{"router_score": "softmax", "balance_loss": 0.00614, "shared_expert_gate": true, "init_std_router": 0.0107, "lr_router": 0.00151, "optimizer": "adam_hyperball", "grad_clip": 1.0, "train_tokens": 239900000, "dataset": "wikipedia_en"}
Below are experts of layer 4 (counted from 0) of a mixture-of-experts language model. Rows are named router (the router's row for the expert), gate (a neuron's input weights, with its number), up (a neuron's input weights, with its number) and show model dimensions 0-63. Each number is 128 + 24 x the weight over its row's rms, rounded and kept within 0 to 255. Numbers have three digits each.
Before each expert's rows: a language model's description of what the expert responds to. This comes from a sample of Wikipedia text that the model never trained on.

# expert 41
Words after a preposition, often place modifiers like South, North, United, quantities like two, several, more, and the word of itself.
router:139135159110147094128102171101145131131128132145168130155134161158100093092150133156127134167126099093116106119157101153096101095133116098133157135118116154158093149131101144117141119164099146
gate0:086121114125150131151116135101173119137117107105133084142101136134106139106071162090094182111101159112105140144110139126086104123107126152113091076113103137163147132161138138141166125166105138
up0:139133127145114164159130140133134076133096124132117159129135142137115148101171072111102141104106126103140157120151138105190120168097182205166145125096159146113111118120148165129110119126159107
gate1:133189162135107134125158103132159103138098129115124106151157128154120103136141163110134111140128099157155080164102122122151072114156142078152127182118151111095108095181116126071098106115097152
up1:108102119074110106158110125126120090161133102161115184122182133130157094089167094118168122106114125145126103094150164141160111165166129124132115109153134110107120146104118126125135140109076116
gate2:144141139158110105113123131118117078128105146166129162091163144152073110127118109136179129126144134118161134103113098180084110138134121123069151128119159096178098152123133157156155151134108161
up2:144079115116095137122152124080117139107129101095093136116107165150119156108155137150134163139054127138117154136113164125148168092140185103175136089100127155151124094149114142081142106121118086
gate3:114126116147140145130091135142139077168093121132112106096146138129107129110139114140146105182197098135147152145106146132079105106153129109105116112093179128126144143150136132150183146108117106
up3:172122101112121125120120132156166141124131144076141147131127121136125142119131093145178136133104111132152140170114144114093164152188143154142124144111139127094136089146159161076149134126140088
gate4:108113114133167132104113124107092118110115111120121140082134183173123146131111136156099148125159121145122114124147139150075096093094173173110111131137150094176117124169134111158136127108142173
up4:148130129112114095146160124140121140114150184179147128197106123136145134108138103124105198138163095099090132107094133163150113140148141146128153152152145142143076135112176135129120116124115130
gate5:121096127137086121168154116187184137115168134168163129095113090114152088124129108104120142082122116191096144142129126138152059125088121159152128160141134144130130108113090108110144086150131149
up5:133156156134148105150111137178114147101110104096126177116175122091130129078096148135137087118149115139168144151117102130107112135118149149113114134194050120093155101086123144171122141122145163
gate6:125111158104135097124129169125095090135140106121155103134111150146109126075127144149104105114082163091176142146141097152092132138173115077127123179137147091134129113099077106122163142141161110
up6:070118122108118164121113121103098104098082104137134178143142129123139153115098154068115190131109134111090137164140145140157127122127187073093117113120157125160141140159128089165149106141129154
gate7:140145130164121158121161132107136118126111126168134121131096092125162137106164144154096138174133120128127122104113158157145103088178112117143112127116146151146109146130115084093123141137118086
up7:124113128147128123104163149141132129103178130098133169069103151096160145100134136127097116133132150121147105153089188135122140128154102105113106155111104109110134096081102126128094139112091096
gate8:202121125147135121082101146128124158095143146161114159138124151166088137134100153163143151139128119109151099118133147194131139138163157097121104168151083162127113151096136171117103108110129138
up8:137165117114133103132084134154142110101150096132127162161147142125140136099099121138119180143102098148128155147083083140125128145154151155134092158135128136159119122074141122139141150096105119
gate9:137147145083162120125134079153119121109138111149149151118111137109109094113099060117127142136090141097132156168144126124124095152150120071147166116095107139086118127126146144119181126137156160
up9:124164127143114131139153168102152115150118151156112170105142119129158147128131131087124097145103107118091184159089097130163155151083129136107142164135118090163153117120132147154133121128148134
gate10:108175132155128116070123177081116129141117098120122100115158123088129162128130124139128156137134128111120152143144131173105120096089164158119156143120119109124139134144134145093131127104131134
up10:136097126176129147112106158137105113198122100145112092106126144124156140133109148180139110138107150138128110128149152102135165149123110121159101184101135140150140066140156147127093148094129111
gate11:127119116104148143188166154074185122144120162156157160158080121092154137133126121125077123139105115145156157140164130120113113078114070135137109170166127112147108131109128105141145135163129151
up11:072150167135189102126140157125123144132120194131111124129090134128163092166078135146173100131145139159149119125140151144123174124129123123113147070134133129133093099165110136077094116113151133
gate12:166075131128159122121097118103143155095190093139135153147124089164125145121165144097117115152132154094116144122142110119121123130112123138113133135137168154100152144086118112141136132113088075
up12:137112128092115111126131135148136141143124120120128109127088097131127098168127121137132072148161091111149110131167137081140129143165146123125131159139177114130118131134149133138087087133132146
gate13:132153088078132105108135121075160084134138130100110116098117114105132169107130157168133142138120135146110117150094137177111122143116142078086124168101099147090127132173106153135137196127122152
up13:080191126114149137089113156155129141074106079150165151112098146140117143104080146124126175159137103102164130190123114125142141157142111139131109092145111134158129096148136104120137136129117134
gate14:128146147111175120175141122133143127152171112153127128133125129111112131081144146163119142126148117143102102144133137153116131142191129080155151095105137106114120143122122110144100147143110062
up14:102111163140145110137096075085144120100138137114116192136151143151148125130141111127149131114126084122130090096148181122115098139108110097129150137104164088163121152126077111131119160103153081
gate15:096140154093121135107134139148113143129110154112131109099123117144124118116101123124170140147138089138180168139123110165083128070156167105115152197102146152134162114126095129193169101128136120
up15:126106151158095125094115134128119126114166105122085150126134123154121139169135114091129160102109135098131113121131128071163186121119111105151095104126128119147147145113159171105140130134154131
gate16:068092123135126130135127117133095114147140175161140145130131156133120117144115138116125132111109116087128087139146123139091174130140113119170145122161168122124121130163147152109130127153132138
up16:144135130149136137112135140097119124132141167107122081145135117130119110115118109154129180136121110118166144131139136148144139103142128130179120063115118118124130145183148096144130067136100157
gate17:107164120110123122123148156141123151114117150130095117112122117146130099141107172135095183078094112162153078076107133073167167142107122101119105130100175129130116111127108152131111111073148158
up17:128110128093134138127106117152177111113116076145133109141146107077131148132142115135130150161140121132088184181121137169109110149116100150153143099089123144141137070118145104129134161114132079
gate18:125124144134106109137129117114132116099126125106143120134104114103079088127137104120091182156070122138134137128139126124109114162097151108094146132137123122148136122150126101170144114113109123
up18:110126095170105132135118152133171153109118130150122150120081115140167146125174130122142096136121126111117121166122123154197117105140098150158094124124132095172134138124127124109154147112130190
gate19:119084123109167142106104153125140164144112143116156116176129127112143130120153171110118183103113113133132124163114125185108109128127134149071137133169116159122109130122123141136105131159127118
up19:116170170101122129149139130179103127103111115138144117115103147148145136127147138154123078071136166115134121131112124149120130104121155144162106145090100121086139110080109127126128131091153159
gate20:141121135155068072071089137125128157119093167102131097136110099124100119140131076133084095127138124128149156114118067106165091095162120124141111149105174114134119135119077152158113146126101136
up20:106129116112109100091135108161131151119124122122167064198102161143150128163132142132153128116167123126114161128121084124053104115133090140117098123105136137128090106144147135104074184138134153
gate21:166109133123145143120104186127129145151143118145133140093071121129118148132128099139120124144175121124123152128113119104150062093096197100148108136153133170147135110113075159122114119089139116
up21:126093147133157124197109136115138156138125090113109111100100134149133159112132153134123106124127167105167147125131155075155084151085179103123134128142109130168102103121106112136162086130124095
gate22:128133111144112135167111118124159090187059106127121080108117120148076089122090099101100123097183119111082133136143127152158139132143087104090130167120085144161085098156120135143093159162114143
up22:132169138090103106112153121085121151114073112090137094133066122122109168094092092096153150108144141127136111098137139155153148110170098131092086129157107186130105137147158140099089129095174133
gate23:150107117125103145120137133107122160113116149140148184092166103100126133153192095131096134104107122150118110133126142135121129144144166129137178134117083047119138129116108123128081130145106165
up23:151113114153141132093098152116144124107161134107123156136126107136147152145147101140139100099128147111132124189118140108124097140154115185153176143149114109102165127145119174117156148147147149
gate24:118078121106127083144108137147133152107112100092153103139109139144103143146136116141116061139155119160143151092135133143107175174127155092059131106165129156155127176133152116128169126138120138
up24:143164124158114163104142144130134135152083170097150150115156118118140133155090095163120084162150126111147103066140117127132147120133146154067154120191116108117149080123138097156135138119132092
gate25:146124123184126098109140138131091181144109122127154144083124163125118097118135106151100121117145145143141090120102163126121156142173147131143173153123150119095165081157143154154108122143152129
up25:139096126075099179179172096143147121113123109101139104157081155134165142146129143089129149111144117165126149147130064118133117117130100120125106168090170140129122137158135116112114129134135087
gate26:139131166111120134136128162146112156120151129148146107128149086134113083116081112141110074157146128116137091110130107134135144117172111122164134109115136081166119145112098152126165114157110131
up26:065089107132133135104110115106178107110089104111146135150134114095116173135105128110115160117127100115107151153136195117146114130099181110130088152156128146103141141123135123099134149127118084
gate27:129137121143111142105128136106123079114157089188150100131143145122125131098122106110138126143132121129124091114118151129148139120124100149142155114148091090132127132144113165146080085143149102
up27:098135114141134158129106105115145124127180150104120065145131135173149157114137154119104116102098143108143117115066116072141117110093124087064136080149131129143175137101167117123140127105146101
gate28:178107132153129095136105171127124140142117109137150136084137141153186111109104175141133157158149148124134118117151143134124089133137151165136122114127085108139114063135122160099144095122126095
up28:067176147117109151122171074170116136110097145158113140172147145066132117153132136114130170101112133132117141159117118128131153125104104124159124117118169142147116152130144104129156173128139138
gate29:134098134132112105116123122121119116149100155132117135112136117181080151119133064128127138137122093150131105149161148145140129115119116110117181147095150141168131108186130146149115135154105157
up29:097110142087183130139158089189125094123172174150135110127127169131146145109150134118176106138140105146131112106146135080113116150097120120098129142148120139074111117117153110127162100166099117
gate30:122086158134121124084123111143121172122061133124128142125122119126146156164125146144106127115123116148156094088140173166148119130155146119156157139132145108123103146156143119133128116119090135
up30:130145149141135133118135164128117139092109123138166137161083142108162132129142115140143138131097125115156107123144095127102136127117109143147128124120168146107126149120108092060163087151150161
gate31:142121121074133145110117142124124140145165119139115137132149132141142161132131114163149090112122122090125069135108133119100130144128077128132090117104126129132139105110128137144095092127168161
up31:152144144151123109175128126136150130136079169144118151127118110149123143142096160120096094121146102120122128110149123176106151100079166137115127094137134148113115107089100140102116106141144098
gate32:164094137171137136154123132133161120142148101117108105163090125135108135137095092129146080090166144157114100122135121071081147157176123122150170151150189163100138136075081137083152149138149085
up32:087104135129108156110172117126111092149161134131136120186057134091162115129125150142141144101142125102144125119097120119152155124152148147112092122116085128116135124131167140174116139149081122

# expert 44
Individual digits inside years, dates, ages and figures, especially after "in" or "19/20", such as 19-0-7, 20-2-5, 1-371.
router:149128169115125089104096158080120124138140123150136120126129144135107106061143135153128117158131097090134124115137135145119091113142141103142174148113111150135074125139093158137139101129076139
gate0:154065130120097136149143124090106157107157140034115119128142142123110145157118091105115160095130092123127142126165125167094141146101108165133127101127122091134123084152091190134136130147108116
up0:081117111128136108069098143116122132094100127115139161126111116122147155077137165120104105142121127127116131145097124139128143111111170103123118106101127124144130146141133114122106148154107114
gate1:127125134147184155121185144118143157161163155076100096137110121137131130095114161116087106094127151117134130141127126109122153158135120148136159101147128127136143174148099128133146132118162131
up1:112102107130140120125163118115130118163129148070108120149101093099114143156139101105100107130089117155124100132135115136107103138172135134129163121087147125149142132118106112140109121157142122
gate2:150150104094162106134126147140142081127181127061160130121146147147124134130177098101135142175107089105100178134169103119104111115124141140156148046112131159175157144162114143137137137139104119
up2:177161141146112137173098112119131163131124132146111103105139103125174130109088148136140087159127114137156112143117109132113152152130157139121091214165096083117109150155110125138134116109111144
gate3:137142143113120124144124169137110144108154099160158178100093139132121114130153124142125098141140131112129177136142168153124158127124143149099127160097157128133104135143180119155132137115124069
up3:087186153145124145120143139178131106103137096166136156151130122139152148122159115159123103157079147145125111108141131100128154128128142130129099132134162134126121162129147093125121126118138134
gate4:165118122134120113152104166098130114107143151150139099108121148154120106106114127120191107121161104105126174134123143163134113103155137160143134104130104115125111143150079140173144105117098111
up4:118133101160153159168159122097127174147113130189130145126092121117141163142097121127106101172109152154151107100140114116138167156138134116109121140127166107131139147104172110116136106125155193
gate5:132173128105161150077147126164149139097142109069122139158137138109134130150083076168109121159129136150146096138134145133104152147134095149124145144068107172108117127062117120126082122114148165
up5:137138147114155110160146120139122090099108107086145129131148103118111148108087063144150157161166111120131116138129131130111150172108088151124113127067142149093096128094095139103068112183112139
gate6:141171137069162113154125116137134108138134133117111137113137091140134142148167103110101152087099115127116167115132096124123082135130153160121159080132132189152144151090098092103144109150082122
up6:082153112128151108080121122114139146129117125123131140142141136130132136118099094153087089164185137141088140122121130129138132102165136122143133181176094111159141143119098091157137163120170088
gate7:150154127139148131117108157115126150083132117200122111141135124133113101061139130124097099153123142130125134117151155115124164117129152122100158189149134092094103158147112101147106108120119142
up7:125080127133089122135144114123098148172119138053135105120125118137153137186117151135156158113107091112133138120128117167132115124119121126137113118108125156182152072110136158112156118126105110
gate8:118067153122105104156128130087121118126094099155138148121160143131115111123097160120122135110129101092131163126131120133140133123103100116116131098129106113131085169156179160144167084121133155
up8:138186122146145181144084132119137104163169121111118116116105135145141180146161101136140125122122139113124142115113113115101115125131109191105095163133119155131189120142150101169097144121115092
gate9:093097148132135140067112129111126124173139145147136098153134138129113118164118122176111127135134146122146122119120121104146114118132123115156164071117072170123104140105130131147091126105132204
up9:155119118143116131146083131156132095111153154086138141115126170154106092111138118105150163149154114136105154158141145166110121117095097117107060152162135104191139101151098116099142181100106117
gate10:121202122140131092140152155150139116132153156085153151149134104142153157125126103106146087136123162132149116121122126132111148126087123110108164144095069169127101118160146144137091114132144100
up10:103078158130107090109123137103079138135097118147150162093143106129147103112166185118136124131118112110127152136163133127132101107140152112155140142126141120156105160118162138118173135130106164
gate11:138155152124148137143152117110135131105135114095140130106112160134108146075127102090136105089112127075108106147141140119091120149138117126160122162109088088136083113131086144127137118110132087
up11:175166159141128130144164116115149125091106102136165129125133112129121144090100125104135097115071127140127113113144137154103122160143151089132102142108111102131109060149109127117123139165135092
gate12:146145138137114105147079121147104159114120160113123102131117184133096164114135123164139087147167124132097113125120148141094100131131093101139124120137068120150075135135135182147131165117080175
up12:096104126174133159147169115134142087112129103175116133144150113126111139148161161135112146103118117119131161123142137123124153160099188079119159113090170172137129161137109117119121125151190156
gate13:095107139116101147104146122092150113164144115136108120113133152109117136152098146089107179080112123124119132101146119087174133106121148130148168104145103162133174163157183144128147141123077128
up13:143179114099142147140114136158124104109155122089124122137165146142169160128177094129131105137093127097129087126144117152114068093129142133154116131131108158119115134099032126131104130125102119
gate14:107063153129122152100162140106128110135107123135139132139128126119124135176106145115073120119086108101114127125148127115129105118093163088164135104134139137128126159133134110116126100168127100
up14:162132156159131114115134144092122108139153167152146064085175123104124134133125154142103142123144160147151119144103177125140157138143162097122114146118139136153098124120171151110116131088114141
gate15:151110129141106110151099112145134157160119151141103071113127164119095104156140128134185144122171088160126113106143102169141135113138146104135092168167158158153108118141126137171123147155076164
up15:091130143115145166133148100091122107109150126134137158171136109144137157107094129101135153112117142132127111135126107120103097137135121107118160103108111162105117192137156136096112126141157139
gate16:138105135097134139142121158097138139151125103096113126131106127101139130121130090114138111153075134112151127146116158151079131145138146157167161146119102138109137160163134146148096147113154075
up16:114118111134106143128140127112157174123112141126116170122110110102152170126107115111100129145095159144158113158130158145160144186130121138145150172112073118100100112135174155126086144130145133
gate17:084095086115129138116157133133126123085120141109156149147180149141160136132157108133099135101151116111131132114149142133182162171130122161133106084170132134121151123158154110116127114126109105
up17:136097128149117106143128140090115112117198118133141112148091112086084134114171112121143130122114129127148126167139119122122147154124122087151170140093129096096131161139112179130099128128160114
gate18:086139140138121166140128111129129102162134115146120174151100136122169085128139143176123137137160119124129122136149120139148081068107090127110110124155194121145161117117159123131127123148128132
up18:120143144146121135167095092126157113103116121127119091152093126133122150082114171151128131141131126115120106134128115138119122108130133088115138140091143130119087100134153148126131129129161100
gate19:158141137149147103124158119089132134111115135205133185140141108102106157102086136131093125127130160160142129136130119159107152150187104116100142152123171140100114161102171102147126127095145119
up19:133116112113138107113133123101136121113108127237143168121121092107120153110110148121097124130148156152128135142140124158107133152193148103089137148122137118105113151168184153133148121106133139
gate20:129135107117129137131120155135130107110152129101155163113166166153123108083112110120157137100093093113072138144151132187091150127075102123112110109127137117162147062136155144150157143138092095
up20:154123142139137104138143094112137160141126161154102104143129126117135158185130164161105164145179158126163107145096133105160130148175120157172148156140117152110123181123068101106078099132148181
gate21:078115155117111145112134125109133119113116104101131168124169128137170120143159115118159157140064132114138117118126139112069135137099106150134111124102166136143152139136161121173135139113128149
up21:117092112133147102120170134116124093129119122097133137138125095135086131160130104098108118067114108128132130120141157116162126137155130123145108082167116167145150120133128131103114114155150119
gate22:097078109129138131114116154114124124111090167126123135125086184128154133122130185128104099133164095149153095122144103115117135173145153104124167126183113098124103164170075111113130146135108101
up22:117124122125124121107114148114114129148139146152139124109155137143127144112116152146084116125105062113147103111107145118124121114150124057062159101138133121129087145150108123155118138132137120
gate23:122098129131132160155106096126126084118138070124125145090104126166106112136076132141078133146088138133165152108125112137126108107157133161139132086170109154127145152152110125114141125135109118
up23:082132132085127135164136113118142159102202153170130116145121110139176110136077153146132106094129136122111104124113118168132102141135121125165157124149129094126070179083151140129085124133114111
gate24:102125140100140073141118150111095134105131095101156109125158148137131133080153182129168179150080090078104170163133110126117115109114151095131135081141158151144099092097123093150110149128084125
up24:148115137111163142138159103122148106107090107139128179147137103128146110179059097155096117131157167139139133139127135120157117167166134141167130116146105144128106124140130099112124136099189128
gate25:119166089121124095158143146194131127115131132141130109092159110147154137146142128148118159097139081116128142107131131159084117113180111192088115124149108135142139123141119106161134158120179116
up25:151156117131137129176116148104105132094150114101098074092121166138139121071106116139106114128152103157120124113130104125092151116152167172093144171154111133144134125171138130144125151119134118
gate26:142134137168081147105173124138116161136164153130121145133147168135104123177111132089133153120095142127129107121137128120132126113139117113148138051096130135134132127117152104143121101133093193
up26:114091139142152146115129139061103142133106120204151133151106095147158122100137140138118132112182103157155102111109105111165106100116111141084139155107124148092083130127136143111115122142168139
gate27:152127112139084082111151124112118179110099149084120128110107097132121115116158132138106128100087120102129086120117113150125137118156171168154132098140136109097182159139130139145153143118101133
up27:125142110152144089149094169125129144130168149138129105141132086138111110164060162131094113125152120152153089118095112137116092108121123160117119174142111099122121132136130111105085129119133173
gate28:178067132147094134143088109130122125155151112146130156107163134124143113138108142131134134095124132164126148101127156150113121103110158169159115134210095121121119138147091140103115145140134122
up28:117179122113155122069178126163128138090119119124135172155126107117127142086090119134148140141103131133161108106121151125140156125147113098095138092086159112112136160136211083091120133138157118
gate29:085144114105136101187123112133149124113079106064132147142145112131123116149182123128164146111092112121079115160150098139116124122089135122105126132131157155159107125171148119112124163143099103
up29:183116155130143126137122118127103163103123157164135110139098155167136131136061167138114117138149144149166101123122133110132172143163083133123117153142154115095137135118143161114087116104176139
gate30:126119156134142157137137118143162112143117137126122174127081091118156123136070107103134127138153179145112131116153131104165101139116125136127164177136107177070097195113172135135108107122187173
up30:178148147122108142113125111107134086127109144167143181123140122140136076102125132092125121148096120114136123129131148136153122150112114106149160118071120153134102128122186120096123122111140119
gate31:088155131097151153141092155109136083135150156094133087149126135124162074150133149157118118125092116101117126139113143132129124130124117152117118112116136155123137142149137087106123171130127083
up31:118144140102134116161102115100149122116171156133124156115126120119120101115148122133103116116132095090149128112118132122103100108123121156085062130136134154130120174140123072139136160154133131
gate32:082086097162129170120105149099138136120141127055133166114140121152099128094191122147147125131120104112133138167144095108126138116129105122133148113111133132110166084129123104154124126129118123
up32:172101139171124131109094141114148130107099139155091094123132137145163118128040152123118153118129159167159106146105117111120128121131134141158130161125120133099085160136110124137113100123120169

# expert 24
"of", "with", "on", "through", "under" after nouns like part, member, University, plus word-ending pieces like -ing, -ted, and "Totals".
router:132135161115152093112096161108147121137129136147168134155136163154098093091155135154127131161123096091124111123156101157103111099114132101139158143134109149150094147120103144122150116164097156
gate0:078119119128145153094157156112126145157125127158135097163144129153126125150142114129104129099132149145162111152088095132135117112124155159164166103139085077146117132089114137125108103130124116
up0:144145146146125125133131140129104106109151150174159110134131113118110150132093076113173146110150124132075124060133158140141149171108107164077148173112105153123127123171211144089136184131125144
gate1:137121150109101111105112128111103105120150084097134122129080166199135127152103139103170114132140123136135136098152127142126146127172096109104112124123147128153147103183124143155128134162088099
up1:131105090171112151105147114094106149132127145145102095136142132105164118145137091143130141153090128134139143178113092167131156100126120103091114156113172121103127120172145109101142121103153127
gate2:143141095113145137137148136100113091141134107113167132100094149140129106120146120159163134140137111129080138205135138164131158105109144149102103110137130091123130105126114133131168076120144138
up2:099138135167118120130141164153164114150126128121125105127110102175148119145100121134115128138162150187139127144168093141163160126125169173117155109148149097152118114147118140109134084125100155
gate3:101144120141101126154119138123102116116190142121131178148107140162102115104153099115130058117204156100170125103119098112133091117134147157144132136124134113150129149099082141160115149151147113
up3:143176111142134159115131151136122158143127146130168084120141098134117081095164120097165127152171105082135120150118116110116147158104160130118118112113152150121121202165133117111172106091124115
gate4:142119137123104099165126139145143097137131137138099110141129094122121137106082137120121121092163124083105142109129131098109163135146151170103109120106116149119144159166134105111144106129149195
up4:128148157151160136122131110160119162113118102136087096144079102140125127135149109090128124118158127120124091149092123134156118152159184135120084165147090100107158147114137120142128077153160125
gate5:130134164110121114146172137131126119108142139163099124119167175202143131137107133113139084163146116119140142149105139079173128136115121111106156140144103148079150117146141166097150096157116115
up5:108148098140102121114115122111139130103095097122159171121102144130090163142142113161079131120122127138128110065121144124098126088141136121149160111119106136107122109131111121159175144122140149
gate6:056114118170134120114161134161161132108088124116133078161167136137141123170097089119109138104143096113123121142112167108121161096131106100147129145120148147144136139126170145132117107144103132
up6:099158120125098098187143147128132092096157124097136110143147165128146122144110160092162119090120128090134094096135135121112094142122118066167100174153143163113104125148110151090110105141114125
gate7:155171141173140152141148136145171136108142156172123083110148099140120159133100113130108114141124141136147115117127160171145123169139079151159140098117117118107152157132161120102095161117132163
up7:127168135124107106121110139117153098115105112138153102134139117123157115115087155098142122106143165126118169132130143118154082113107133140155150121152118124137144140151170122134111110123145122
gate8:124086142091140147164150132158143124133151158161160133131114154138091151140105131136152132125176088153126120116119116114097140175184133119101158164196134124198127096128094117159082106134126120
up8:095107106111099124099102121129130136090146106128150188130056118117149157126175135138138110110117147114103126160117115122166158089158120123204162132115176090131133140118152132145105126122121100
gate9:115132104110094123145140132105170096150113153138171140123090197136120139142142151141105108094180146106170154101100093162112122174130176128152116163132147122139100141145106154117157096124123142
up9:124116145098088123101147132133108113137121143130117057106148160076175134125098142120168119113143166114133148125118152203140133172117168119113094102161064167122107142133127092127166107144130160
gate10:118122131132169141157079137120167101110166144073139150093138169120155143152110075148180122111130130126100112155145137075125146103187109121105133147133141143112150153143123119089146072180123082
up10:147103110123130165146106116130142145096143103119151167113114119104133161128137138138139146103147129132131136177128188128137142124132156129110120104173053144147112142138168139131138124167121119
gate11:108124139157098116154132133149139139127118130147161117131139159155118151140134093127123098130175130126092095131176155119114079131137143090161122097085131127111091113146135164117114171132123121
up11:120117130096126155144174140174144160137124118129168119160167159126122123122145104122149099089088138133134154150137100140071105135062126150104113134169129138113104155118113152095134178124151109
gate12:165082138116120118186071179064142128146149080123153145108137109089106112142122134177129141062087127126155141138103166093124154106134127138144108157105139107158151098107139124092115140130089152
up12:137133149123144166102118126153103144165114105108133134146152106093118125152142108134157112130090104101144101145057130155138112143137109109118118146095084136108144169147103094118157100161129152
gate13:143150146103169106090099140134136122126152110131138071150166084113165153122127144123110083122131151140142098146120164150096066117139126133123174134172115170122111173142162127075151131155148143
up13:108106167160107145159136113122129127135171154159128205093136121149088145095131104127099127162141138149134143135140146117153143113118134157140090092094094083141147081112092128167126119136131156
gate14:108133139106148114097150142136130160105081128159101172116151144161149107113112151149130126138200129137173102153078131106084156093100119113182116131112083129151110121106153131114074099110128146
up14:121107116141113122131129127140135128119102140174163090125107125107103134086060142109189091140134147119089138186140140142073127141133143128101107131092107126130122122130127142184113116113147119
gate15:110111151132113103123139168135092075101098112160120131134170114121170153150122140105125134155144108136110127103120148096176116121121119176098146117141090143147105114063180125124103113131119156
up15:096145149124180142112157146124120127107125123100154151131122128151127123132128099128098120126122146122164138114149169157159105107070110132165112103142083109116158084114140143070118080128118140
gate16:128124132126131120124156134115099133133135140098143115127171141118107128118108190110143119101132154099143105141129103140168110130169141125125160164162093145077122105157159112167081153063123137
up16:131153102131146154169113107100135164166124125140124134139104150134128103150194144124144144121125113096109138105141146147134183108091141134111151124102212116125121113123103163090122108174092064
gate17:143102120111138074135136143141134164111121159114143080116139142114074099122145127152161133122151078134119152140162066148141090081160152150143157139132111152111111176107108136147121145116115150
up17:158113120134137101133097086186111200146130131154161128135089093156144148122125133136136115148124128143179079140162099119106098115146172122131108146144142137101129094126106122136119130095144116
gate18:101124123160151108125098139169136125121164165135132125172084122138149158120161142114151106121124155116152101139150168115152131141091155169134106129085143142128113141101088094131119119160177138
up18:138135134111120127129157109125122135090128141096085154108147163133160157124154140126204152113108117096107144114125108119120120070067121112137097138128101107116117092154117122106118099120116123
gate19:130140113144149178122087137159150129139220084132126119107093149118131128128118113140132171134122137145089106156143139080162128131097113137147122130130154147082121099072153136138172137160123116
up19:127175112084152116106139135125121114091150121120139141087175127118151144134127126114119133151164112132134132185126090130159086114100143146161088068130097181120132151145101101098115153112141120
gate20:139110116144144145147125150119149092104151136103114144122143130128147124136158140102050127163159162118167163107151130086076113156087170151112143145118160139150159152122118122162121163126116084
up20:174096102110137119162151125145106079150106123145127080137134131127151139103141097136173142143103115146078123144092141161137061119138107119170141144118092074116152095131125104123113126097132150
gate21:125087148156144097101102120156103082126118108117126152121120106143181115134131146112114100116123154124126090103109123093104121118142131133107141114141129158111102208171140128110130121134129088
up21:107151121160143114152117116147115157157114133145119186144084116096117138110162135117131117129126100138184131123148142178086149128123155097169131161141171120111098118091108136123134076129142135
gate22:169163127095137104095120147157141145179146139177124097154095137125128131123125141117157123150174094153105123172132122080097104113080123147117095134072130135115121132091140138102116106155115136
up22:188145170142126143172109136122136137114170102126116146144140148167066124126153130111136147094127124165119148146105108099088118151122113091134172105152106111149119113075153092103139110150095110
gate23:112115127155186144149139154103158107111154134174134140100070116121123117138077130114138114149115166115147172133135139137075147145158125083157098157128131092102115144097124120140170125158119105
up23:156092151133118090129136117108114133133151128093112150146136138117155152106132060164096134142129096146110137090145111104172084061088149136104132082105128140169130132139146117147111114136107159
gate24:175126150126188104095151136142099115149144131130133110127183145107118145094070133136124132151203146126149087119127123118145099133133153105153123148137088144086120141095119141130094158122144117
up24:133074134180113117222118144077159139157108128119119130110094111156119140148126145109132133109099149113116103100159125126136151128183157124147163122143168135139129135150130104143104105113086134
gate25:099080132100148122118118147099113142151141101149137129100131143096093082137113124142171112120076115133138144206133147187134117110109101104169134161155127117109125139163141120110136121152151134
up25:145140139147132132155134092123093083131130102169151086167131109122113124152112119124146164115126139126122117163124118184111122101105085118098161159133120102085157122099098134126192148136160130
gate26:134120091148073119115170126128159121129092133127114106122164132141149136158172103122126181081114146142112127107097162114107114102096115086123112139184117124128157086099184158065146113137125156
up26:145105148121138132111101137149123140098152088124120094108110133124156164133093141101160110131078096136104135190125115135136090166106147168176154186080115140156105095103148076110119116087114107
gate27:129096136100143114133138156140090105077120162127130149106123103133126126132134124118092154132165132113110149110104114130100140077144130099118096149130103155121110087159079102104103123176168117
up27:093148154140085123150134157079145108129158138154119090124120156138068106118140151122162121153136101115122134158125161129111136138151168164113135104086126119141151144126133141136116155077081149
gate28:168126127099103133164151134141145120140130130135137105183189090120183125126185101135145127123115121136092146147145164146128138098117121113118122144125132111115117099096164176081128124124129134
up28:165142161140118171138142142156134116160141143139153127174130130110076072167103135106083137130093094138133158105104181137125111121116149134116162100184137119107131156078150155140122094158139170
gate29:097118142158156123075089125131122129164129109180162161145149119124133180091133096136140066131113091127103153141123178158130100061167136087138164138088089126106109132131167135120117117125143127
up29:089160120128124126120129126166134096099119115101134118117098131111099069135123204137122142156139166127138104100127112168162166134135107177123089109124127126137128127161093108131123140113115118
gate30:104106143133112152095106125131146135139129149156121134095107127107083074133147078188122125132134117154117130183137170134111131106092128135167114132119229105127131135107147146093114100130117129
up30:125122147128104113198134139136140102131107112105110154123075130123107139148111175132114149066126140121133166124139108132121135157160195145130121140131153111144139099128155126134126109112138169
gate31:110106134114141133146172145170131116154084104116147131116129113123160129127132174137147108122147104145158151117138141141100143119134213081156107135099131171148141167140154102133149109150113109
up31:079092120148091127159138127139141103116065105161146117127122086141162153135100123107152146121113082126119114148142128103101136174132144131121152147131158128111116138086121126160122173142120155
gate32:153142104131124132125111116130117110133117127133150144153150118138153156141118133128151165105137148144148119144150074137096104074161136080094103099156157123124127147124124143092087112132141097
up32:079172135121124128089161106132119119143094152096141155128170115155154162167090141122080139150102134148113140123131098091162117090142145124119152140094113132132100127164089139135115107132128141